config = dict(
    n_layer=11,
    d_model=160,
    n_experts=32,
    experts_per_token=1,
    d_expert=192,
    d_shared_expert=0,
    activation='swiglu',
    moe_layers=[1, 2, 3, 4, 5, 6, 7, 8, 9, 10],
    router_score='sigmoid',
    normalize_top_k=False,
    routed_scale=1.0,
    balance_loss=0.0147,
    balance_bias=False,
    scale_expert_input=True,
    init_std_router=0.0141,
    lr_router=0.000833,
    vocab_size=4096,
    norm='rmsnorm',
    norm_eps=1e-06,
    tie_embeddings=True,
    optimizer='adamw',
    lr=0.0025,
    beta1=0.9,
    beta2=0.95,
    batch_tokens=[32768, 65536, 131072, 262144],
    seq_len=1024,
    train_tokens=410800000,
    steps=3728,
    dataset='wikipedia_en',
)
Below are experts of layer 8 (counted from 0) of a mixture-of-experts language model. Rows are named router (the router's row for the expert) and show model dimensions 120-159. Each number is 500 + 40 x the weight over its row's rms, rounded and kept within 0 to 999. Numbers have three digits each.
After each expert's rows: "gets" lists some tokens that make up at least twice as much of what it gets as of all text. This comes from a sample of Wikipedia text that the model never trained on. Tokens count by the router's weight.

# expert 26
router:539480514446496594521460566468560527531464493508442499493566499413542519498592527477487458584570506516553457518508459498
gets: " as", " for", " with", " has", " would", " g"

# expert 31
router:471512470494506533502478507531528518395461485467470490499480428468538501494532525513546475549528435549536445563520501535
gets: ":", " ", " of", " at", " in", "-"

# expert 4
router:502466498448524567445442427447517577467439451572524546448503452486544453530508534528518518509566505459538478523519445499
gets: " the", " ", " his", " N", " $", " of"

# expert 2
router:536490506453525504482453470467529569542475431472481507451525462474579514469556526475484488524484455486554487555527437481
gets: " an", " ", "1", " in", " An", "2"

# expert 8
router:548542474479492514497452542503533565472470497479446514517456443518524441437561550486520482527538436491508526505442490515
gets: ",", " and", "i", ".", "an", " by"

# expert 19
router:531535447564452556484512536458467575515478509421490478465455421482655508442533540441461470546520406505481465538484504486
gets: "8", "7", "6", "0", "4", "1"

# expert 9
router:519518491495548514488429520504516553480403444507460454492573466486538477389539596485489445487549566535561426522476519536
gets: "|", ".\n\n", ".", " he", "-", " |\n"

# expert 21
router:498489520536524496478422478433584528536433451508491530448480507472614456503569493469479469536545470486512491465509535521
gets: " |", ";", "F", "C", " after", "\n"

# expert 12
router:499413531417488498522408534489537511499467468558449437479497467500566476466502527438548480545561482510560501561512479532
gets: " ", "1", "2", ":", " –", " on"

# expert 28
router:498559484500471583476501552490525553486427476565463425512507503438558522488523612526487485510543516465582528552517450470
gets: " a", " the", " such", " known", " well", ":"

# expert 17
router:592552448498504565462457481482517561511468444507488500503519443508622516548558547476531480504602418500514466476549518538
gets: "m", " de", "a", "M", "A", " La"

# expert 6
router:524487481468500526493448556483557521537460484539421458418513484422580465480575527499504443492549477489550515577520425557
gets: " \"", " =\n\n", "\n\n", " The", "The", ")"

# expert 24
router:578522432454467561486504537456560552482490429540479473522531480451574478487558497491467476575533490461516532492492452464
gets: " D", " S", " Al", " L", " P", " H"

# expert 13
router:494493480455504542527458548525512513478432461464408514455434430475586527489560563417540523515506467479500471550495561522
gets: "|", "-", " B", " Preceded", " Succeeded", " album"

# expert 14
router:530462426502491557536460478516498542516416451477419512437514476466575508501569512531523456567569422425542532521503477480
gets: "==", "j", "\n\n", "===", "al", "d"

# expert 20
router:531497418426486484507433492473456515565431446502458495458485466505582578445500537497489493565520490475491486549433507496
gets: " other", "er", " the", " of", " two", " their"

# expert 0
router:495487512418484555512460539456529498505401461434452488491433504541518517438545511518497420562474506462479547541457552480
gets: " |", "–", " |\n", ")\n", "\n", "th"

# expert 29
router:504556495490503562543418522470533515513404451446494515449517468496620535482534549472503532604580447468530495522510560537
gets: "%", " m", "′", "w", ".", " km"

# expert 15
router:493520515444544524529406589460524490544459484493464490467540481405559484527535502410458463484568466550529478499473505526
gets: ",", " which", " and", " who", " It", "s"

# expert 27
router:456476476443467533530465489481528624495472468495464500544457483472579517432513522513456489508552490501504451536468521572
gets: " ", " (", "1", "es", "s", "al"

# expert 5
router:502541461508546512537418489491553535518506561560437469459525455462567512505527577517485496487531440473553546497512432501
gets: "0", "i", "al", " John", "a", "is"

# expert 25
router:508513501411546513502407502475505511486469491477428481427476486398584534537500563442534514522517476516531462543457487545
gets: ",", "ly", "0", " was", " is", "ely"

# expert 18
router:559517443454482505473456486454548594529506512497466528481463447476558507469572589441539480540557446537565446549499471482
gets: " and", " |", "ed", " for", " were", ","

# expert 11
router:551469460416462513476417538530533513486468486449441503487532488426542536465550508494542465574546531555496515536498479460
gets: " to", "ing", " St", " be", " was", " T"

# expert 23
router:549536498428414534473498544494469588530445495442445452470449471432560517455569534449508515563568436490587476507519459505
gets: "/", " in", "'", " of", "O", "2"

# expert 7
router:529457483486529494553479511485513542523486482532442471483534464435563461485551570509443460566522528528559459507460474546
gets: " |", "\n", " (", ".\n", " in", "\""

# expert 1
router:491468522486522596508464493481474541494408433494484523517477431497602535513510489460470439536531475548519418480499524566
gets: " M", " C", " P", " L", " T", " R"

# expert 10
router:501518514466503562505480475466541534533437469534456480453483482430600441498574575501487502566567455527529490624476469532
gets: "0", ")", "–", "on", "er", "man"